{
  "n_layer": 13,
  "d_model": 448,
  "n_experts": 48,
  "experts_per_token": 2,
  "d_expert": 144,
  "d_shared_expert": 0,
  "activation": "swiglu",
  "moe_layers": [1, 3, 5, 7, 9, 11],
  "router_score": "softmax",
  "normalize_top_k": true,
  "routed_scale": 1.5,
  "balance_loss": 0.00128,
  "balance_bias": true,
  "router_z_loss": 0.001,
  "init_std_router": 0.0388,
  "lr_router": 0.00044,
  "vocab_size": 31966,
  "norm": "rmsnorm",
  "norm_eps": 1e-05,
  "tie_embeddings": false,
  "optimizer": "adamw",
  "lr": 0.000449,
  "beta1": 0.95,
  "beta2": 0.99,
  "grad_clip": 1.0,
  "batch_tokens": [32768, 65536, 131072],
  "seq_len": 1024,
  "train_tokens": 483200000,
  "steps": 7345,
  "dataset": "wikipedia_en"
}
Below are experts of layer 9 (counted from 0) of a mixture-of-experts language model. Rows are named router (the router's row for the expert), gate (a neuron's input weights, with its number), up (a neuron's input weights, with its number) and show model dimensions 224-335. Each number is 500 + 50 x the weight over its row's rms, rounded and kept within 0 to 999. Numbers have three digits each.
After each expert's rows: a language model's description of what the expert responds to. This comes from a sample of Wikipedia text that the model never trained on.

# expert 4
router:469563478601488589602552538423482489520499539502515422642509526490526479513564527528492550414497500570484492422526464531497471455548520450544529409559551526494471507479536477432493503491462571471489544572454473541507630560475582449471592503487494452489440515535534439508471476430518476496515542486587484514520454516429424471543510482522
gate0:387404507420465499429500514496466515523412503494599426489554493483470404452521576520501505393479453542469484544519521479492420510464524421396589450514608515565488484499484491512499539475461488481548478455526520511461474557439482458474463533552466462469495497518523440507418504471494496436619532523540522535477451525557572429547543479573
up0:593517434478483481505496428525520438460462581462463523533525519446495521536502474430467468491555481467559487483494501450417529427492410429411545573480480444491418426605493459462468474502423416531566537487507454516493428400494385507506507428495524448464622396455453534510518493421521459502502430513412556455454549476427487490511500542451
Description: Word-internal fragments and lone digits inside words, numbers, coordinates and tables, such as amph-ib-ious, Par-ib-as, the 2 of 2008.

# expert 8
router:442522476466473480557459476460459475601542531506563536543501538389436543528551507578520512498514558447572492369456525524493544541555473529554508501489546535495458430540531472407485407545466496407485544464535457571488549559456567481402472589405526448403472532490523487606458490421582456452427527547509478493513473513428466504518476462491
gate1:523453539482458498549558571378440428410506512508450496455522523558553459494416479498521518593483537569486440501456482491558501483569417524539565394489490542446478509454475497514505437459542634582445474556457501502448455584435525457452449526471506512383468450505531513463551486606554531395403490509523540502490586491453513515549468482531
up1:470496489544563520460493401530542469529490540487530494560524551568521475418531427506586434402465460401585546488532508509516551490552470475500484509501405503501560421554497473428440527477439444521501478479548453517506401494500482453601492509521604502559498446418422499544499433536533509557618458490591546578464484544510474505445535577549
Description: Whole numbers as table cells, codes, road and model numbers, such as ZIP code 45, FM 92, Type 166.

# expert 33
router:473470423594454517563502551544553494514530540499405515546496587463477539466591569619550487445586525514503443401533449597486541600623474485478501435577552557522491423483565427453473424509452577468504509514501545584435587594450563423512514600448536497472443559486575429576516416417559434462435484526461537474514454464455452525510500495543
gate0:535449505458487459569434472487516519542453427522488421531473425512603490502468602543449593482494501435501458463470519466492405481580570497573509465431457475587505537455545483503469476549406492575454481513449490609447432585516540564468484486423540480439450492517522511528504465579469525450430534545403569510444489476486489495504459485547
up0:504540527509461481516376537456522525508442601559480419527478518473541489455442580591398577456500535490447432499543438493465611511518564488473491486424607473543461456412544564503471534443333468570528386487512495504485435512434399481512584543358543580389546497442478500554455542471465533522498412463514556489487510484423411429476498514485
Description: Is, are, located after road or place subjects, score dashes between numbers, degree signs and km, e.g. FM 1112 is.

# expert 19
router:465490454497500461482487497528505454558516520503516428545448505498478510495602613548444591445525589589465506412495473511530532492582518496532490466555487492494464466556504418429463421551498518476461531553556450512498597531425527418390542488494470431372439535448469379540469461466560488472422493483569474502479506485384474499580465493526
gate1:443491489545509512433529582521385560608463410588627401488406475450501534443480484515470452580528540455510523516518512511520391559574483377506452510465589522509573457475471452426493479502432516511532439495498465493515575585512461425452467488538438472464630502432517506428511477484538497470531498491557489547566562467435498498468587514485
up1:635465494451487476487527435429503491549522506540474434489521427455496553594504511531459517540510510587474470558593449558491475471426490511484551495466543622453486517464533586441439432499420507497541477465485504520434443566515561531514430556530436466553474545391618509525499547477500527528595433526381497424492625501546546486449520475536
Description: Content words after for, on, to, under, plus hyphens in compounds, such as under sanction, gave birth, in reserve, on-going.

# expert 14
router:378488469457482492542454502582492477590505529526535512528504510496453488521557521549525545451535524491562415356504450565514497594588497530579436481561527577486488509539557405502473482617435509447504463527573495561545545484451545451439578498480497445398464561446525490562501550454547483495503558572606484485458429488492477470617432454485
gate0:469536494478543552516504526496517580537453456479542549465483477537541534547495446523429520537621507361479553547487615475501508441568522497343494513507468508503521441531499533546489430485459554576426561497522477530446494502462512387514515550457426447479458450450489502561484518493528527455511438558477466486449403534536536553513548448515
up0:451485429516510535499439462452427513430396505476443467511459511487461471484484520448497457466472510550494478476416341510416542428456470509651555466503609546552541535487469544512447625522496488548471459481455547469561562495446562559503523566532487528568475498568491512520545454399529431451426521409530541538438533422452516526469543523478
Description: Birth-date openings in biographies and infoboxes, such as (October, Born: April, (born, was born in, plus school names.

# expert 45
router:405444471495470482533462517487525534543546511527467461560507575522453539495537618587529546514534510541563471405528487560470480519519557460536432505530499591463444442564547437485483396522499520496477535548580468537414542564384563427460489569429485461466451513453543343485466481474597477466483507510608455554485538510392464547523462459530
gate1:435530460548514568449503547442369476365385538395498437477540494528511469388541520530489593537462475480511428543539452533531437535443545584472501559447588466498519423517537571563564470507439451538550451466477500554439463535337479530473486529581452467447478529476458474460416426416489540421427589452501538482487607490576500500561501384509
up1:463564530479509444531431475476521491480496509510580514486515504518416419526455403522548536614540490524475536433592422550578458429559517552537488446598549525471548468573495518479513580556478479468426474475487463480575531655538479502438472479635587465465632434449506451509405501481406513567452530414593526541554491551490564513525526510545
Description: Common head nouns right after the, like team, season, government, city, film, album, death, often followed by of.

# expert 16
router:456497426565432478524559519556474540507507519537470476581513527474514526491557553520511491550577466565568387403437446557505515519607515483548472484475562507515415468563577401453465430569466570486493482475464425609447580529368484452427594558440456489421394581490493440511493533394539415422436509515568494516419522483419409440540439495482
gate0:530500485429530448416533545515463544521531482466478467502614540578407524461484571470469484604501412472541476512504456583500472494550466598421560512451544531467544475467534502510566519548509608427526559481524458508473565555516428447479529502451501373582536578523518424435607489485399525452531545586551523472475541485519516565506655425468
up0:452470385553500495434531501559527487505565548529498483588423499437564461496463469490527490417406476536527525501532551568557459552480495568556493474466476578490362471441592508463482562593561414487464405547531626549541509578472503495462591494559508434456513523564516509429477437475484419465462468516556549474471514482481594474611396535442
Description: Pipe separators between table cells, mostly right after numbers or labels in scoreboards and stats, plus closing parentheses and coordinate slashes.

# expert 39
router:519414421485494503530451514548429527469469569481475498563446614460559550567533591574565541452548461485502433485461416544470543537471446530510487433553570522469448403596522463464446440543461574461449489544516435490439584505355553497495548535431454485365480566517545458546428441482534437453474506532555428526464501450399500469558405498475
gate0:472504471433602506461516528429493466517487490484498372547518460536542445430510563554501524510466445522457554509534570486555505541582505539461447505585483440463557509513450475484552549439476579542469568552493365523424360493425423505467546526450478496518446432462394512499465427458517523434463508514494603532497521495511504489442544534515
up0:454497486450519483469478551435543517472582517472600464434480547388541521460496468473465491449554474525512466474477496478528436486554445546427546402513443450554466549484484471415540465466500542567477466405495548516471438424555482479478526545502521561460494571509498530460504445566595432515378503546510552441539505503476453462496511433391
Description: Syllables in romanized Asian, Maori and Arabic names and words, such as kat(ak)ana, Th(ong)pakdi, Zhou, Shin, Mad(hu).

# expert 7
router:543483424548526523513459519571443515519523570538413441594504587487429481475533603547517512442540542521582413442401402585485515534522507467536562497506463593509444481484489513479472438557575537472479535540474495610487511526442596460477532568497434428496411516514567441512488523521567414496473529473523528505508472398483459455553456417479
gate1:477451382480588442488528461472517470491523459471598584467490607569513541540491564491509447526436569530506528583520516561477488520430514609504549476520537534430491489483480557521591416551577481503510535535451450511500487583477509515456534494520464476533431413564545362605460498517512472528547533514448439481513477472547424550491503570533
up1:522620489528540458412516541559448460430500430520498528492580443488588488574478416511456514560585356528463431566563539382487577546473573406454495572527540463403433423475507480464447513425530519473492440445538542452394535433503435504489480490542570414514471457590448519551494473523517450519527484521486567515415504528443498504468474509615
Description: First pieces of split verbs and adjectives after was or is, awaiting an ed or ing ending, such as und(ress), sl(ipped), d(ull), bar(red).

# expert 21
router:500461465497532506573473508527442522544463503503503463586474536404513488512590522548509485512544448578452423326489398546517531523548502499567467532501570638485454513502559412504434498564468541490461427488441515540486556520404530504436582579444391448375382550479491455531469499440511472490480492461595526545446504425409461516509535462459
gate1:425448484502466540462446573520423439509510507482588564481586562497617511527428531524513450450575539502426457512572421484510577409498531557596566460523558508462500469491454467448458477526545431430483503544467526566517463579401468451490563578494545501462379472522465474460404533461563447482499442423505523542507559547542599580487509463521
up1:536488407487513433475425461512486465525514477496504466587457566508521498500499588588541523429467520445565406533496464460463561473468519495583552532346578459556510487528510465486466525517533449527462461539514540523444472445477604432470486527484491435376449538543556479551568540476567448457463560452623530467452474503472462571508448649512
Description: Endings and inner pieces of place and foreign names, such as -shire, -dale, Street, Creek, Khorasan, Mahneshan.

# expert 44
router:484370493593459548509482552549451465535491571546472441579527595504457510533581559514502546489483541577525388370411414477528554588469459517508487507505519504500510454532497419462425463604446574428481467564528454528442559477453496377441491575490566438470526566492521489497539545454524447466476491530488549492531469449470504453533496430476
gate0:441553457475535538488463515542442578509586502429487539478503491465473504576397529510579532482461449543410566433514490508501418443451494508465496495618496411547389531538567475515417490511479479515556524615542549534503418488520583597439439515528478584461548387484495461400443428402543579495513545544547445536469531460451564499490514455479
up0:488438483455568538666515443463552612469510463568500496498509484552630627562550511500499493473522487527433458503500425525501404435432469511531453483466446483491443424578338568478458555566473583528472481447477505474456594527474492459560562504489548496588495454563471522435471464505474513507505526408550439496464458479571531470476551481491
Description: Prepositions and verbs linking people to roles, teams or events, such as served as, won the, joined the, coached by, aged.

# expert 20
router:422425430485454481530519470529530495555531579502495432511480514494449516590539530538471496397505579588532469377462515589555445534580497556577523452553518556474475488534533444492415440580445557530482437551454468527469539531374581537424543609499430521397457559500564402541523471435542489455467528542553500540528482519450426496533438455465
gate0:492496482503557542542491532491464561451524423558573444479482562523535433568527387477421500512436544587539435478496511504536540444479557465478431479358519449503495551455514458514479485607446411583518493497665573527498478578516477458436500441552479467517473524538498472511529567468519446568596473467524458460394440514414400495532448517457
up0:434444552498509512423522531535543470545539409564540505524442470561512528540593454467426571490488609438456494464540444447520442492606566394495495470456583412488491544503537504442463516522469469509525463493601554491531496446569468467520430525618537573462529532583621446485454546513513486496444490463536545569370416534479534585444483485493
Description: Main verbs and past participles in running prose, often after was, is, also, such as released, completed, wrote, held.

# expert 30
router:486379494525475485594502573550473485518485574550450530584428557472449532505534548574501513485537545551517464409442447612502508616532566571562468472479539510426456402533540486481522426572461581427499491555452508545493581551429531447416502485409526388478522495436492481503459502449566433452503479563588492440487498436476489475597483443436
gate0:474546568410447530568563473610517453477514448531539448466513396522423514485424454508518496671552548558559469451494535449486512419592462494468513519609477435523567435385473468531470461549530526551474457447460490586512510477425465476477645445483517507493567499459487524457582494585568527552504444523534542558571555380496439484599579472398
up0:560490497471532510437467430524459483486571420495492548490450467462529408540590483500562448468508496507486528440522441559488518572557506487595536479450490478485503506555545433515519531394423491415496491468494585455524574582520358460500425529435531580495491493504424513537411451539436462538458502578606461548444485606556473489467377501549
Description: Sentence and clause openers such as In, On, when, while, where, because, plus section heading markers == and list dashes.

# expert 24
router:471449485491443485489546540489436506535505581553484489569443556459539473555560567500489583510532523557582439477462443528487457495577485481499493459575556523424416429573489469483525399565412485451533474558446468606431518539431528413492520601472544447418471524478575380538514490408538483420386479489531505443566433456535357470434494519565
gate0:533521467536535618511490483591427604533510552518599469497491429550472526470470530521496501551415493475576428440442509535544501493577479522441497528486485531490504469538470525416574548502621522567536491602468416589470432525464559446455532485519446489564455558516561426491507494475544511428509460550564509509520417531500465469544474427596
up0:495573536482506520457362590487510553575551496553485532467483578541507421482508428477480486609565539558539526450441412472581455484564460502422571483501497526408444522509431531567476377417513551489547566499490543556528531569439435521455425523425480427518471473422481529497463527541528641470564523459467538394540547419506495510546508567485
Description: Pipes, dashes and semicolons in league and results tables, plus odd word fragments, See also headings and "refer to".

# expert 10
router:440481488587475491545457461549577562516569516486431408519461554408471522534593576519564571458555564519593433339520398526469520582486559475566443491612510565504469531500543489393449443545431557499500495531509463521465565506474576494481511549450444449471498545480519476567433518503538523494430479546504516511500534485455431445529537532473
gate1:509501455573549457478536508472474430514484456486497442521488523548523484511510452541551433499448493514550483498513477557568543506507525519454431483538502518506327505461464493461513512513558520545406423418453556522584496585467545421479430438536448538467444511487590476454515515478511508530600460525588570519517486528509465464449531560557
up1:523491490550522525635527499518509461462478470384483470561510460560480497522438400495478571576438367496394530599523602532522496499528467490504428463525518404445541516488555579462486568514498541574571459486513487454460516460495514527449522476422466561487475450435508545517531493518486501483411493560545438463515510483428480580578491536581
Description: First digit of years after dates or commas, such as 1 in 1995 or 2 in 2016; also opening parentheses after names, (age.

# expert 1
router:447451421507465413550524472547453523524545544542501433535500532468378490474611562525574514410589525520486423450494448550487575510498514399591518485524551522471482457538524417472393492546487513437517422523501494490469553530483555495444541492499511431426446544477451444532511543439562476563460524557528498449452517466526444465522428399429
gate1:491392543438540558558476476519552451538522507485510573493571558515495460590508394492515505551497481536494541479498403602473450589490545458491485514481474507501488491513563497527476439480410546430488450502508497458576531441430387513504554446565555485557576509565518502579560489442575533532548488485539461552506515484551502547557569515403
up1:588424521415539493499561594559447428504556576466474490473525516463473493518430493458517507436541433530514537495526577499385480396570525499485488498621540540454479474436544473619475481485482545462512594460442486447533467449486460372537542477498492513447502490466480483501534523507479502463473420572460505457530494522406490583549493501455
Description: Surnames and their word-final pieces, often in tables and lists, such as Jones, Coll-ier, -berg, -stein.

# expert 17
router:427474388553487475499467539476495543488493497491472407560525537474469549467470505566517609490592544565567372394463521578510484556555553498559508517499505570467437480490506404490468434553507546438472504545520433553462601502481545436396556537466510469423492555460531484546462512462550439416530464553513524544487452443465477466607509445457
gate0:443488582491532562557526537545574535521430475365522391492477385524538618597499537480515596446482487458492541510507477599472464511452455453514474551600433459481479464477510478566550528426508546532486510458535406544453572531497610499479573505572489570474397542409403489397474614449501553517538440451410605524427513436537527484518510535546
up0:620499465419435419510474413461522497574550514548513552476596509511415488361513530556515485460501475529436594545401500427498534483512559486543512416474509499603499498546421612522487460430506418442437554529544464436615563506521427475547553445483630515535554505617528502476527478498475418471443525499489476580601575468486465593475509494495
Description: Periods ending sentences or abbreviations, often fused with a word ending, such as s., )., ing., Germany., career.